Below are experts of layer 5 (counted from 0) of a mixture-of-experts language model. Rows are named router (the router's row for the expert), gate (a neuron's input weights, with its number), up (a neuron's input weights, with its number), down (a neuron's output weights, with its number) and show model dimensions 0-255. Each number is 128 + 32 x the weight over its row's rms, rounded and kept within 0 to 255. Numbers have three digits each.
Before each expert's rows: a language model's description of what the expert responds to. This comes from a sample of Wikipedia text that the model never trained on.

# expert 6
Sports results vocabulary. Words and numbers reporting sports performance, such as won, scored, appearances, season., match; also score digits and breaks in match records and career stats.
router:136139133173181180124138149120143133109116177145148164093117093109066100134088151118123103103106134157147184097049144123119103132118119153165128119126085139134175143144075185200113097150089135185141068139110197138140148139143113100122122162149135090146127126054107148093137100171143149110032171119129064135137140121126124187080142116078131142133131093093126134138143100170096162091136047162168142136106172153195075086155104119172155079160073136102137130068133097068133068158122106145129096126148071079128166136119148093142101144127135131137176161098083092145109059138112150124081094106122109132088153102125108179099069178165070125117130105169127122095076149124105109094132133091092110074101100135174137102138089077074179107084130093156154098125147170078112070149189121
gate1:183146116147051135150148154155100144101108085146116129128069142109115161130159159167100145108175127193176130085069113102169144122070119140145130155110158146131120137162113113122173093089117124140144151080145167082147096087204061162170128118182111108135156100115081066091120107117106153078116114173105129142151185109087133095149039160097149103114124146154147048143160149211084139156163081142121181205103115104118087106153176106182104145168075111125103175103077163135101125144138155127093095132126144133139137080092173131155144147075173064125129122124112053139114171122083139139136089160140153100133132122157170133128083171147094199163135115133123173164138147082151148102176173131091164139092146092146105182130121132090138082153102048138159136128117077110155126154112116
up1:123085154115139178122129073129067073179158155099154104125211123088191075129100144108102177164112149080122102155169114125144200128174189130126076093152159156083151118121091138098153169144152080124104102192109116106103105118093202138114133171068178136194152148149131151176158160186144102172121096109153174146120108128137116121128165099112180193140127120119117199126131132064086085119086144113082078125093147116134113168131144123094184087096156116153118134146138136102124124079098143169110182066161112106198144117214100081110097073134131135072161135110141180127142083156117088143158149114135135139164128113108082112106153068147143073121129149135128097072118115154144134142071116168118111177132132146093152123129057067138113159136106167134107125133107107105107130064089146
down1:099088169124171129064127119146139149093138186138125126117141194099096128166109098115097128143095140125145144159197076067131139107095075116176113119162109157139172103099152088140070180063094146165135180126192087094108058184109065129134154091143136161126151163137102110122093175096138130096122111088107165113130183108125121156101103122153130134094123127040080167100106156127140131113153182131166164094179099175140121067105126098132117138127141160165167088117117111130160109176117131121063121128217063181144131108149098146144140137160141126182141107165113163151111111112077080110174096155086082113130118141135147120200130186130121135099132094165119112132103093087109090098121148160177155131147096126098084160182097080134126056094199122162089175099126099079109126103177098

# expert 8
Verb and noun stems. Word stems of verbs and nouns that are awaiting a suffix like -ing/-ed/-s, such as design, attack, g-room-ing, acclaim-ed.
router:179158155148135181149132135104124096059149156148170161116163137081090084182061114108164039095130168109253173101104121097161116116120118099105149147092109128175149113110108126100131122153119174169105065130134180098104093097147090113084127161166124100170086121096209166106122107124127107155109178078113123113191146076142123122112174097182116141182092147130093078120213096125164153094110087173126154104147121106174091156141160092165115122075110170148156170129128149101147100144118113140065196165185105102103153111151150141084091102106093148126105113145124094132152076148089098075086123157079165127068144141134123108164105174168104137102125134107098106086107123144112090133135117107139176115173071110129195103132152082095107148128094146148129132078144111120144093104130152
gate1:179141111157076096073073162117127187081164105153099180058122068056145101091171116087164129111144101125156157125164076096182079168172063103194145139057099153177152105164078150124142166108137113133169157181095080095101136136150084109143137180169184112182137117140159083176135131137127157180162137090113149135144120111151163103110164150068112161134123103089128069127160113123138134113126061181157143109084100146168167131147079136154130110149158141144148139155168125112113095097183079181128133144137105079132139142118176099109137146088197106133096108161105078168134137170173130128114079047116147086122094164156103137126136104182097175126121118115092132157167132126186148192125114128150115096139116147160163159134125117090130081146093107085121089115124130130145053155101102
up1:121118139118119114183210106146146152141085142111130099177134180182105132149058158137136114153176135127144124130106199217074178126086192151104152059194157122126117136112131151129139165147126140153114116091157125141137125113101153089108067103127152090098098150101117141109098113097076128099061130141068084127129137113175083158086142112181148105068129138144126143131065136120134127122149194143114103146119129129120126134135148154143138114156103131137122095102127108168186133179110132034134074169145125157125145122085094138086118093151034136137169180123141124070095091128074172137122189210161085133130110043138110107135123112124145123197129121160124043100114118096104082108142130123099142133100148117098147103112101091136135117101123123150178131141068144140166211127161203
down1:133090131138126149168076174148150170134133141091166164137162194180109112126115114172096138082136115107146107088112098144117139142136124137095064177110149106157121185136151159161145112116128124112105160072116134139162114118113107062127131129101116108149131089164159186114094121106123102112077140188132105121123143134170129140112155043147091066130063158145169120127106104131089103024043143089136099168151120125135115084110095080133124156157109068132133105087065127150169119170079135114147123158220180116114176142102084128108114116122112191135175129109162171095184138140108124127126113125139079133136076064170094127184124178084156124196135083113133168097090076083081125153137118133101201170114170139126064087132106169177133157113181142111138115105140141093070143068129136

# expert 39
Latinate prefixes and stems. Prefixes and stem pieces of Latinate words such as inter-, inf-, res-, def-, trans-, as in reaffirmed, interprets, excellent.
router:102141120136131141099095072159164188140126186128171135132142117104111126138118163113099101122115173104106159157151102141088114167085127146137125136150134166174149141152130136110151142168092096161157000120106188109124135065124116116163152114141132048128125093062133124105139163134102104091069153168106133107125156136159163158115111046071150144089126103068053084163097078132197102151098115159148128168172141077174101105148184103143170165171095106153172096155122128116143138150116131114109086189171112048081161122089199123145069090130102128101127114156138191130085100083136163040136134122135185125112113126112155106121121101153118136136086182147130155116104130142101094121130140098156154081183081149155163148138130128103098070055161106132145118138139130125155142130160191
gate0:135112112172165122108197117131090149128100150123134160155146073089132136103124197066152113175098159090138144103124078112148146173090086137095113182178184085208147171125137120122183104139082106133143120129154149118096133137160102117124178106098112125077083127154112111102133149139099115164136129154074141123165143072079159139044186052126163157187141084147140124140051110127176197148103120161152059177133118132087089149152129120116108163141189110130108113125067143122175107073139108114071099126112145069144189099142100149156122121145111146101130153166127164128149168153088072147082159123109119174087095096069134130137054074098181166127135139112117155085102155082103121167138088079111118085157129140150086103087091127083158095145141121150146129176152116133092167104088162
up0:099126162200126081095174125121100145098152180133166160137170106131111126159092113082113147128123167112086155079109123110100089201125127117118147167182201144135119175089138049108171123117101132087177165139130187092112170135141111141101188115083103123071101128164147151116178194128082144150117158086099146112146105104066155109055163082117158184143173073142129150148063103153182167169132152116098109162141165123118122151132154136177102152133161143139093134136073162110177188122100108155099118103125114099111152146136081135136147124128070130093126144165144160128173170137057086135069116123093081133107142116093146162141100093065180136103131166137137197093135126076112093181181090144109128091151108117169133091087077086127165120161149121130167139168122121166109176082154185
down0:151111134161100123130138131136102140082116120045120193104138100165101147092133115089148156146100090086117126132209099119139102108149018188152144146158114139122106144107108139157134121135104107110141193173153165169112139088162126105110127160075099124094107140177098168135158143124076121141112179156109116044114176158096154110129163129165147109137115021120040144147093121085126095091132159132141095115106158090086135145117149133099113149149140157148119137127106070150133129162104130074112119141070205104116143059131144150170075115158119092059098203140092155166126205151105147119021140149158091147111082132113136119159077132092130161097130113160091148111158134107119115134159153152147101105070104149085101121163078058116097152112095117126149158171115109097112175136113114

# expert 40
Germanic and Nordic spellings. Pieces inside German, Scandinavian and Slavic names, such as sch, berg, ü, ø, z, as in Zweibrücken, Rothschild, Holzwarth.
router:120139116108140181130147129121165115151170131141145159144104133138089125142137119081146102138108064131226173185121112114104103145081103166128072141141084159204155127154093137159116104152105165184123072122096156082145148079085083072137142103157153067172120121082140123065164180112114100118101131150141043111115197135185130139132167048178088172098046165117064102151139146098133152100108058166203174141155145134156096126147137102112089096081104103085159096144186118147098102100163146164124144160154134051161174128136141106118111117121058079147127136167105157155112124090180128099124152105171156126142102124140071126175147102150062115089106103137125119053103166130179123109117109122126123155156080117128142135145121121082101079115091112110096126102114154127138104108125108
gate1:089094119100131092130099204165116100164140135103081141107075141137108121144165128137174045143184097127104122150133136175081168129069105179123131144108130167054128212112143133152135115132131104141130132150094133118080126110131134100107175126153137087114067103105168140102164122128133099141113161099128045090143123134121167192155149176098087131154123120147111114111138132142152180111166136117139145144137072123192077151174207076082106117103115128100078145117172136138121103120129153149188106082197069067125123134111107127177092112151071159160108181175118061122112096116126108162110060117162162098128109202130162111128115075170089081118158095126102095070119125148149171168075148181091097143158097079106127127132135148156140125078128137058115189159120145150148104151170178
up1:106107109104099057119152182143117079123121116186156125058131050069141066107153068151130094165105086098094131127179083146151171119157167179075123154112140112139175123181114112147145149150162122141082079050059142115084155118149114120138093127129176108118075148121120144102177126132173110153169118152098099188156143120085113146122142178136112136160126143142126170091148104100079190167115127140151120112134123145126081170178168159184118124091130113092117146134076119139157171136125118105164154069154118087138147101082175161136134088154089107087154104166166101098087138141157128194113102152091106145164097115182108107119170140131134080114158133101117094119067185130174151070161097178135064084145168113179162138060163139162157130118126158088108135125103036109085106119107126
down1:119121056178090145155140096144154130114185071131119108084143136071165103081123071157139136145150116174125098153150144154140163043116156098122090113140138105082120130130131164131141133145154107102132063123104122135091107148094172180136166120139113103131177124134076148171147153126116072102142180152118112149104087087138123102148100144095159166172162121140203092086074156091106105123121111160107122124107180080169090137123122113163118141152196182128081138107145133073091089152078135169103092132153130119181104154152101135149166120204154109120133133150135139121107164147101107090136138152125116112104186050158143093105146167175133122175152139171082113085121193027166155092129120123168143173151115209143050076114150173145127146128152157117046111132110140115072081113192126

# expert 50
Military units and ships. Military vocabulary in war history, including regiment numbers, Army, Air Force, ship, gun, 6th Airborne, 104th Regiment.
router:142150146147197167087109181097090166114151164128135138132122138138072113157103194136128149099149207146180168137114158147155110123130158137180123155121080130161162121133163140143114112166072091171152076113076159120118109096183089110138126109186080074142091075099157141070114153142144175102086110134109141095105183096152137196096100109179104140133103146132123105206153151135127130073106084151168140135161156115150093131127136108116191149164124151115175087088123135103094043106115134165121134138130099065101166107140161108140121123104149107202109169117139099179131115124087126123130117159070113057080081125075118118157078133181071137070164120159167154091117149156093099171114100119113116102182093130091150138136120111081161082089110147150102086111108181099070049083141106
gate0:130166207180144117065162149120091083146145166120161119087145142137071082116128103154115188175114135082134084173125126100117126085177097116135111173135120158129163156163101096093100128085150118128089104129107109104099196140207151115099098118111105113110102120134130155102149094157148193144120074157129093165114123087102126154123094158126113149165164207161119126163171124125091119088093107142145149101098146101098112147158082207124146118130090161158106179090112092126093144112102107143072105108148153096150115152159124062161146105133116186101072159115110148177124164128116087042116119082053130140111105109082168103121094049109167130087162121117111098115111123175118196137094154051145097130181153124118169126141105169104149155151100168147127130109074181149065067095158182
up0:133074237170163109086156160114081103184163121165128100134097083112096086103170187143120176137063149106131086125107163138109112115110118133094144171085137133126129151150125111139149128124124153159090117104092145109104177143163177132139140112130147172116097114119136218103137182179161162190103089151095132098108132105141160109135098124099131184164116178137106172182182111131112131115108115132158138115148113083114127184173097185107205106112104148157121165090174085098144164122143128138053097149130098123174168109163094102130151092091144150112103133154135144150123189129159145095118157127054168116133140073120228151143105092153173101109109181135190114074091095183127146133101115190147098129199140082128189116125089157097116153112093159087084161133101132137091097158145120
down0:121191075161060080126100087140076086090124132127108137102125185125153180106139126134140095096162072108097151162145108121099153158047080111138137039133136128127062079153109089139104154104198151140130159175130072111101160117094133119173136109127118122106152130140233084144093097108071104072157147082130110142097135140111055063123174094146144107129184124136173127104096172043109134111150159090071152112132098142137086150097057123125090138155093156135116090093172157141117142155158105132138109115136133107114137105121162094127139131179101112093141128132128122076143130146096114156109152142161048140179107136191114119176116157150098143159110128117100178172126053159106120100168133092150129128058146111083100144126071120101136144182145100215157155135129141111131139156111153

# expert 49
Year starts and birth parentheses. The digit 1 or 2 beginning a year, plus the "in", "(born", "(" and dash spacing before dates.
router:145138202152161173101075120077157140060155213128148114112123152116101150180132129105123150108139121118178116178087129143129111126095109159162147144140106052201125150141119151098130096196139103164146053154059146101108155104105096074138138129101155096163106077071132141114048103124075120149079119116143140114161146070143128168137106093166102128108081101114059112132116162187135157068123094140135133104139121150188116091151123119131135113142118120129160128078174092133101087138118129164089124167140159024143139143125159072145106095128165097129148106130135112160155065138120125081145163113126135163086115154125105185139124081156042053157135125158103118160102089210130092120141179138113158121090113163137179117175090115123138083043129145122101112116094152093114114127164139
gate0:156153124095134146138144103196144119132151100079186170089138080094120104118115144147132141149162121156127120074142122146090128061152118108111160162095115139119175135062066116131112152116089182096126129128145136114140185094149100148166136112166124097186112199143074121162109046142161132094056089120178143061108118140127142165096122129181124117083119153142147125047118095184152116118121121091107131144156054131164058110146117142154175106083177169165178072067213108098091111092159100126126151153108137169173084099157102146139119142154096082104121152138143150141177169170172079123152169163096151128121124108132142143134121082138112138123156105124123129088135154125146092174154091067191151139106145125093056108141109185151188106103072163174127078080127187123122155136156141
up0:135106129109054096143111114174125079156164132124143149207093144129182130148145140116110108151068162113181084125139142131096121158118090109144138168086097171151120126102164127101195126169139094136133085168112102161145122075114130145150127134124118118135137111096153101172132100173139138107155136098121152124107148118094124109175130139146181153123142132103149164176165165097103098152121140170158075136028131082137124164180118120070199054124085127129174173107135132139130145104139142181109076165168145153171151122068071102098114091120110153148118093155191142132174151182130140134115111121121115127218140120139178133080082089112104138149127207175220052126125082038169122130100132101201146151072085143146108105145136150087123104106117160099145141203139139128135143133080160
down0:109081138114157119164168102167173123097162098066095160085176147127147144079114165124182162108149146138152084136131124047101149166087163213158134122123127160185103100140192174174108057165116137133105046117124129085121088186134153138107118129083123174155174121153146123142095102095141170110146133100127106066101122078143150122119155063167128077163132095060151042126174126089125167152104138125136162130166129049130132113127143133109151127149087152109125127119123079128096096158190166119112089127148111168080107131086091160133138111116110142170119096139125128118113148153122108162119068091162135148195140143168109110135137123134161118126099082104144132148118114117122082138141086064174157138131066207142123115140137137130146179169159075133126119114250110102128191091127157

# expert 13
Romance-language name pieces. French, Spanish and Italian words and name fragments, especially "de", "du", "La" and accented letters like é, í, ñ.
router:096141139115136098157109157078171146125169184071126146149147127129138151182130153085091106082132137217155183119144158090145086112065194155147139153148087117190123114160121191146089128146108124176074064106132195102212151107159094073139134081153159091152149148087147108065091125125131140167121126115152073122099174118161195181132110044149083198152081124086058129159107111137126153132114117130161121140144123133167056140179155097126164103103130147108107152165150146148123111126128141085134162138156096083102163153101116068103113095104102146114112124127141143154107120169147132082083126131151184158137133160088127086116139139138092117113121100199075169091119094123139072150147117158111114131188099127157156123155050068114118074115159090083130101132126140108088149118174156
gate0:094113152131111086178118126084127174147137139153107141104124110096135135080101089136146123100146090132140143135094081093111115087135152151157136104144147191098155092094151131167141092136155106126072105146160149097126169067155142138086135119110116156111110173186105140143193088149144124128167104152091129120073126116128164183135149094127085134131113210106157135176102058083128128185092196118162075171120097150168072175142142133125140139072088115144160059137167176023107114117122077153156151135151119107178105167094166127143100121115074139102111129176154096178123099169090131110118138116152139125144146197131145147130124066136091120098139093195117147139137076133186138155100133151172102069154142080109102141112165174139094129088134159076065054110081083088136191116191085
up0:124108122159157150125121089097099135176143158095169140132103106155154118131085088179137145088113134174086194132100064094140120129160123096133087088114124140114162085089197153113095117174131063135133134119166176078129143112136141133113065099114164123154112140124127151129197089120112102126154107147107133134143099128075124108109089102119199107104103168136123176179086150166198168138142206130074104146155100161111122141156101095084084171071151173178158097174141197072123076170133105099154180132138109100157130184126130132149101126128083107099149143171118116142169080099165103123123145105181139152133099225134108159196114101135131108144137112143080181130173116161146131176141120140117109077074100070155153139108157105043096081172126148081101070167061094145134100122142130
down0:156164168152121130140113143188119173135099129140148170093086157136064140084109182126112087106163161113133147158146128109112141091135064103073173084112156105065068068114150165131108069121206136113133218144135147165168161114145200101100107140079118141110151145123154115072108132138140117128141153183085155119058137078149090147123121090137184101144132161133148198119131071121079114116094193172135128104079129177050122132184077108106122125170075071153163180173174156119121136167116096124151125145178116194134139142120114099125087136122154067117113147102055057183120156146088143154130143124162116076187123120101099132096118174133134142151139146115067106119142127138175129096114137184150111104141124117105138141120102087107095134154092131161099120160077131074106116144168165

# expert 63
Section headings and breaks. Line breaks, == heading markers and heading words like Overview or See also, plus table-row ends and header pipes.
router:090171138121139112132069141070130180128136168125147190109150138126049161166129179145121088122117176152117125137172116124119062146096139135202107123101113118178153126062152128166089109179109121156112043159104176117126063125156114053134169133115104075157122104088119123074116131133123120137090200086099072073160194083166151161084143116139114138094095101079088139144136113204148123105145086200144183167169126139209115096113141167141146114146083149130183114164147034100099121166123107151147125155134116088142137143148141126132162111092100076156141142137134069159152078101131124107083092095125154110101137100118135080105136140163103108099108123156088162070119120160125084138109173143120206129161101171146166112134169100099100103080110132116101129092152139105136090113168103
gate1:130142183116188127055164198097169145151135145131112149176155153087129131112089146128091123072157106115115106109143122089142147144122132114142136153094137146062117136103191133112135153101106104138126136164163082170143178162113158081124145167169086146151131083062130161196153136095140179098093198123056095152184177079178112089117165113133092188150179133087124150176167110115129132115164121128116092080129082127118132149127153092120068110112105153115164113178125081159184144161167188092145124132143079077162134114140124147149105116147151120169073122099129154181100096136185181122109089096140100138116140142151124129164089111096131156034131069146044147095070081129175128108102101155113115104087131150105097127076148130105075129201138152087127148101161101136179128126160088
up1:163152160089106124163143118111115156137111128104145135197100166110166126195137107189155148145108174134138123117129131180157192089080056174072089115187138130109146147193113140140165110130130157095193165141105137153155135098172103148107114155131137093150226126091128079093102132165115117125158085111102102152141124169103157136141088098081203124126088130140086169137142106099090085130118193121091178133143150088151078114115110122135156115139111155123118173134119109153042135141098135167122114124112098188139167092126138092087128120091165103106117174129092142111131158179056138090158151103064154114121120114139111099142158155103185070170136119214144108114129102110116132074114136110133117054047166129133148085118120195192128109109112065108173122059099115096170113142089125
down1:119130184113142124129163156133164128066087098073146146141095075141143152209105073135092105144169116145147114101189108153108156127122162183118121118129092111092090166113160066129116066114112157144150187102123125139093128087116126163132161158106102154134161076103129149101170116071184145108145119171120143151132137185093064131143066137069186132092155138160162121157132167083123110095139119122141103124132164125064106111090096154175179115145094128136124078099081099154140156119031153127128121140189126113138111129186129102170141127081145126057156088139133065121074128207156144133114149105140179200092112164101139065163138114161159158112159113121156125146119125104139197108110149176154083094119145076123131119148112201177149092139144097082153174066091115194134150123136095

# expert 18
Spaced punctuation before numbers. Space-led punctuation and prepositions such as (, |, comma, semicolon, in, On, usually followed by a year or figure, in tables, lists and dates.
router:134136207136205132141111159124158154124179177161171151130138123115088153218154174109106084118147151105193124159120133160125075125086100078175128095144108124147127140105099153118170129150156101154138043125089168102148130066084077120156167124136161086137101115051182136094096135090152102158053092120121130137128190103142159138072131069156086134113056090131117142139123145150148121147139080151138206174156115111186151116112122144144138080098144125110144138106142089072079110143117087146099088194152094058155090151141192089155088131141158168126127103164140153123164103152148148074119172127081167135085145130114115156136094091136054093157187129112098100144108089176140115157163130084124128124189121100131154114155126074082120083097152136078148144154114140141083131114151138
gate1:177091120153137126087107165142181153119103160095130115079068154181146092144091131183106115065058176128070156150096102137182105150128133148135199112114131138151104104159125088117144130081213130121176072114083140160130075146153059117121082094162064111057155092187097131152139117163095156157137135151113135143113150151145140132121098192120099133159117112171076090129081113158088121148143093075136111135142138123158165088140129139091160151150178116100124141138135123141124141088136144180148181167172091151126133095109101096122072151128167152170114137108112121139133112096135153116133162165089187139141176162107102169100130198145110079064139134133123153131083091177210163166143122148129044069162133079121165097168130120172188094110138166121102186087139172167158147127126158
up1:171174099098124126096132170125154088166098157076113114087077231166093148151115140146139119106111109122078149157094107148170149159091160105156180145098120089103125172138154129120099166096148081146128105116099147135176103085109079083119103080145111119073171112130126137122092118118137119178168125058124128135155147112173132124169151118088125113133158100121076113102132117148113111154154131144121091127100100086164172044150084172092120136142150158100146105161189154138163099153161156123114159082152093102120119104122159120102080128148172122151166124116114143132174120037117096124127112073129219192160147146111077164083074101119084142102215158160114138134108109168187220106145151138039110154110147121157147112180167139123144065112093146106138184153168126158107114161105177
down1:096107136125113194121134152131131168116126171164134183123171093112162116110136141139085186164133168129144184111116164146131101120074158118116083146115126172105101077078108083157131098173144093080141107124157169176170123200100115182133104138065150109142117111166115122112126179126132162160094059081186094139116121155134075157127091132109108179153103160130121121119133116125123112104195200083110098135142116095130119136157048113154124141156108099183139169139062153106106093164109112150143072063153117130142086142165086107125141222127141119064126125177094131132127118097128055130193110129196124128155120104138169124121170099146092145096162140063093122144106162083147174156172083121133119081152213092060159160143121133154081124153131145142175186171119084119113150168165128

# expert 45
Brackets and symbols. Punctuation and symbols like brackets, backslashes, slashes, dots in abbreviations, $ and ×, often in LaTeX, citations or tables.
router:101100157146167157108183157079161098111168189088195144111153155106071137215115172141098135106121140120189149171077136160158132123175142130194117134131031161135124115115097149114108140164118105152155057173121183099135098137130154065179145098094139139208109072128187126103164076064104125117099086092146119032111163089163161138152134084117126189070156126100110094115104096156194152109143102128160121171142114114175116133095084110157170096127125152136147065142142126152123077155096116108146156140150098093139147123103127118133146142146153146142156169171151157112144124110158155027130116145083164125098101123080093122090129090172087100171134122094131146125119145120135098080096118092119103152160104126127104123159058106105123087103121112117092081113059147135108143145157163
gate18:142148146157153083092149151122154173128189085096137113156150118182133087144141078125213091083150110083144121108092125106147121161180158146060153172151097112103096146171122108083101102073116156146081144163130142065106138127114100115199160098105157115142152133119148120142189164131087127134125113119156123090106130133166059143159104132086167111104144062139167121181109125118125138168069091145083137119108185117097143134146088059161149114135135131181102167087111095105151093049098106132110095132108125144117168138114093102163154138184159168033085139096128110123176162055199185122133103154160116137126159099120145138036088124121098137157172166140188108107114158127136186148123117153175096140130105172093145168129096127084136137134043113103128167066108093143137155115137100
up18:114151144103124122155118099123195117114150157112075080139141138110139157154164149101143143101120143174092083122065091106133136190132068154127158087171120183136150123128098186112167119172085152090137128111098146085045109169118096104091106117109168104086115118178150138138138130124126085138141167120174101136208141118119135098144138170147135104178180143095124100083128106111119132149097038098140068045070158130182072121129111154118152077147106130143160072110122134115149138121065117115162099111129096170177118117159146100105076116112126120054125149077180187180109126169158118100191118109163044127145139104127156115103111071100100076131098138096146165174162178072134174111162141147151139056103134121084167070148090191155131134122133155124112128126126140072101086118162104
down18:080136093142162138094113112145107091126170104084126157145125140140112137165090188091097074135130121072188160149092108058130173134125120092170128141222165106157168144118186122155091107163142085151099083175113145122078122061122136138146133141083124092152094084157107155150028074127085098077123139170062099083084117158132135158054139107174140169172145133079114102115129150154113171197137093156105159165164118102096112060161143129149101145124121124090083111123117126180130122136098095076163113092115155061123135136143122105113161081113124152112130159105117096163072118144126076094163133121095166108179136103139121140068120064166149121124097138165100131164126146148147085134130104139080112191112090113164073107118196092146163104097160158086183135127089078125075127121148116

# expert 61
Species name fragments. Pieces of Latin binomials and taxonomy entries, especially a lowercase species-epithet start like c or margin, plus suffixes like -ensis and -idae.
router:104175145128169151144107135081200127131170226083182142154192121139138115143102133116152140128115166182186113090136095123133137120103113117138060166151092082147159089120044138107106097179128082183148070186136168107166149134106084111109133102156121072120130098036146123075151089131090111131092138156127059049153161123114168165117088088150129142125114177111105152136090090137141155129119139187144183132158152133106095155116140178126182097137140148166150093118163083088106081113174141163137099146188122079185133155094157092155099150130137108106154136111112190138104114127142142078176144115098134160083099114063086116117115141129112143173133125146139122139128134168149088142143100085064171113145081111131215112177130055146128139108113096174125113162112118155089118104163122
gate1:100126131158163179129102120103089137100110163124084150119089118107117121099112097157119107118190191130102161117152128166102125117129143137137022151147170143120109127064099130162139166104154111122067154114131122159152141168125151131145134116107124130091093146085106132062148086157146094136077136120061134203148141122055131153075117109160175132088137133069158131130179179113104091130054091125159087150156149118084108114120100059147158092128091110153188092152057156171041147126163079101132182110143135097114098163131151097111190096097075095131099168167124134185114124157193162147160102139095132116103113141106180154101133122158122131155134171120118095196055145094178134159084147108117129052116117093137084079143153100175130136123117083117159135061164141120156180127169121
up1:088168117121148186176108113176114087097046148121099217075136100113140118096104104171126158183116158187094080089107128104118141125132092124138051138172173141088115142125081128124135159130160170088130157156131108126134097188121139151113103123085121123086118167069103125182164107111102091098052149138131121131111176149108165144148137171162133117130099091091112141144143147152130131142073118061172102093181167136098083152163167125172141095128125121095171132176087129119119110114123168105161152140165149115096046180142148152120119102105131096128133149143105103131133131146176122124165092130094134084153131149129130128143100099128129090123093182125102079088097075102155110138107161065094161067111116101142113067197145192127104178157139079104142141024148161102126128102165027
down1:076172041188119138073105193146147111114088156162134131080094119063146078106142120152117145093161140161116100128106089140099076148095088130166127156104147098087024088123102055123119145057103110142085164155129152146111138118133083123112136134125159091083110182064121157138093055105089112122137082157119068151144162189115122156186117159173163169102152186158190143097105127160142128144095124089074146142147148177129149164100127153149112145144101120163087122156065105140066185083130107122154144152098056087135109071152115118111139136159074143136090158104161143152098090120156122106077159165065115128154150134137112102138121135107129108143126147143173092152176129082111166145088164075097112097122166111119082137073113171116183110115121136121119157140159123070091086139111119

# expert 37
Nouns after articles. Common nouns right after "the" or "a", such as single, story, family, note, company, often followed by "of" or "was".
router:137145155191144205152131143130126190122140168106126144122116112096161167166073135122123086118163200165165132124130160166099072132106147128136094192115122103122086157094132154111120137167114108203152092109147211101169131115143109107159100152084115130183122103074149111097152131082096113126110181141097127090152153107134177112059100076156093168123118111121117121117134110085134093107121076172141122101101140089171078130120131111167176092079133143163188105094077139109153133101104147177073181174189147041104168108110165118136120135095095121207143153088148142152159055163075099106167123089095151089113192081103112158159127100115113059095109122112098135095126134156103021100113118099126131080162105170142137085154099115086108110134154089138102121129105140094151128142122094
gate0:131151137102131086222131138172139158184124112177078141111114133125136130110172138146104079095108098141081118143058169136134134129075137145151137120147098119088132156130122149121166145126091139154118110076115189153175150139122160167157165133083167099211108095088124128077111132154118179159120158092103089157152156101117122132132104162144157104186147135122126147185094132115109094138146084168137132072112141087154109114190123099193125135145171130099081084080071103107143197108073073097088129085160126102113110210170135056144082173129090129168123095140133195146133109078072106172121175119115159154112125134073139133102151156120179086151159187116158083139165152069144183156110186086114098142109187123088148174134168117099096207143168118144123108155141133136148163112161113
up0:168106088208117089089158116133118125145193146062179102135182131139134126089085151125126135150143162140133106115137102189205070125037154108156102122173106123118121109114115090147118113116131134129083130149182066123098133130147203061102078133162125109151192137186063117092147156131152097088156118105130155104181136124157092115169149133067118159131157109147105129081127111178117117094170129143159084159122097197145128089110104152085102155134102081143128119175105078090102127124129105172110130132115175098172099112134127160177135135110213147049142159093171119101178172152162147032113083132115097146103139133146119119148087105170078137095122138109137127167133121175178125083140117152165131153179108142120166124108130145148102101076152087153118139115164109115060141060159171
down0:096088092142104068085092087138119150098088161131176140102163123135110113121091093147126129108134120127191153130103130061142188137112161074103109159140087141092170115124119149156121088116164095107116082147111153102129151146133174090106099191120154111181118164126154142179124100144116139104118164135124126166124134131157155180120143146127178149199149105059123055160144130166179154116220107091112143145161122110084146110140070112156126077121153131107117137173066162115136126169127083097148144075182095167091146101159107144112083183100213111105120146162130112151095142111150151096101142084100114146140131098108166076143162114128080127180089076135194159162068175104120205166084104076106128151135070100120152095111109116137163144078044065104121100070105065127117132158120137

# expert 15
Agent and relation verbs. Passive and relational phrases introducing a name, such as founded by, composed by, named, known as, based on, married.
router:140128203173195186157164177066156141107189175086154146160149124103075122157118113153143103114152161168135188139144157092154107089118156174187095197134110115151152089127158141119152090172159102134146081162115152129137185069157116071151163124181141092181156108071122142071134109105117120181105137102168171099170138091155118164132151057143167178122057144133084138132101092128171097093105107141121132187139170076147114123100126094169120114125109128105212065108141135124100118142116087116108110136138111075112195111093133090094132121116113101162125139133123122187121063135112137136155119150142138104145077118079105160098085068162141087180150141177125161105112135174133122072124135166067153067112102153143132114139111098118168113088198128115086117100083148142134132107183158
gate2:127113142150151110128142127096099077124133088097053120111094165117175051108136167142116149170118159144174088120144170095101082132134126111143145125165128121124185145144192159135162126165112161108106136126157099116129167075103141036148076139139102138130120171157147167119085175117176152153108093150154136181117147185123182120187171096077163169126133137115147180169115141149115169133125160056092167076119149147197137159082168133143148136157181096133077144184080141122074093093173116090121142111148116147129080166081153138066121112114155149110188077166046097151089099153107063110119145120123107133177109144132095125162141124115112098124088128202149108067105123121212097090122132167123111103117173135123101155150154157157071106071095201079129126122132097132104120142091136
up2:142145082111069128117090135098133143092128127121101184097115134162143147115104131180111161074112131090124157120098122144183144124101148166157152120133048148106138101134137133166147090114195146114168178098135128105087104117082133144066117143133156096108127225113182165156151155114070125167163096181130130060127168129174185129070110132135100122168129135087107138180109092157147109147118130138187169118135139126103112143107140161077193189098121119221061135150138170151140077105157128140137132122162112126202179109122126116128116187116067081185138126130174169181105177070145126084139141129146123113083124156151174164094154153161182136090065100126131112120049176146092141121172077159120066186156119109115155118135141145134106131119140110057099102161181144106107136102094142
down2:093131134154097157129201143131107076155125118172114143156147135085107148132134148140123052165106134112081103076164129161137155108172142155127140129126153150130102128179136064095211119152166094148144131143186124145142165134144179144091096099125132158126135085163175096058087128119151125133119115136133147126135053102141131106167144125062172176082091084133147214165084114127119177161056147097110070068156126113123109112149208117075090181118165150110072094157134116140137180102133164123132179133162143086146150083155094075146107145114140157163158151106160069121159135179167143141129163116147090142139076137139102166079095131134198163084149127102092086133118131115126189090125052184158120119154085168102127133149176127139140140133095176108137157070183106170080094111096139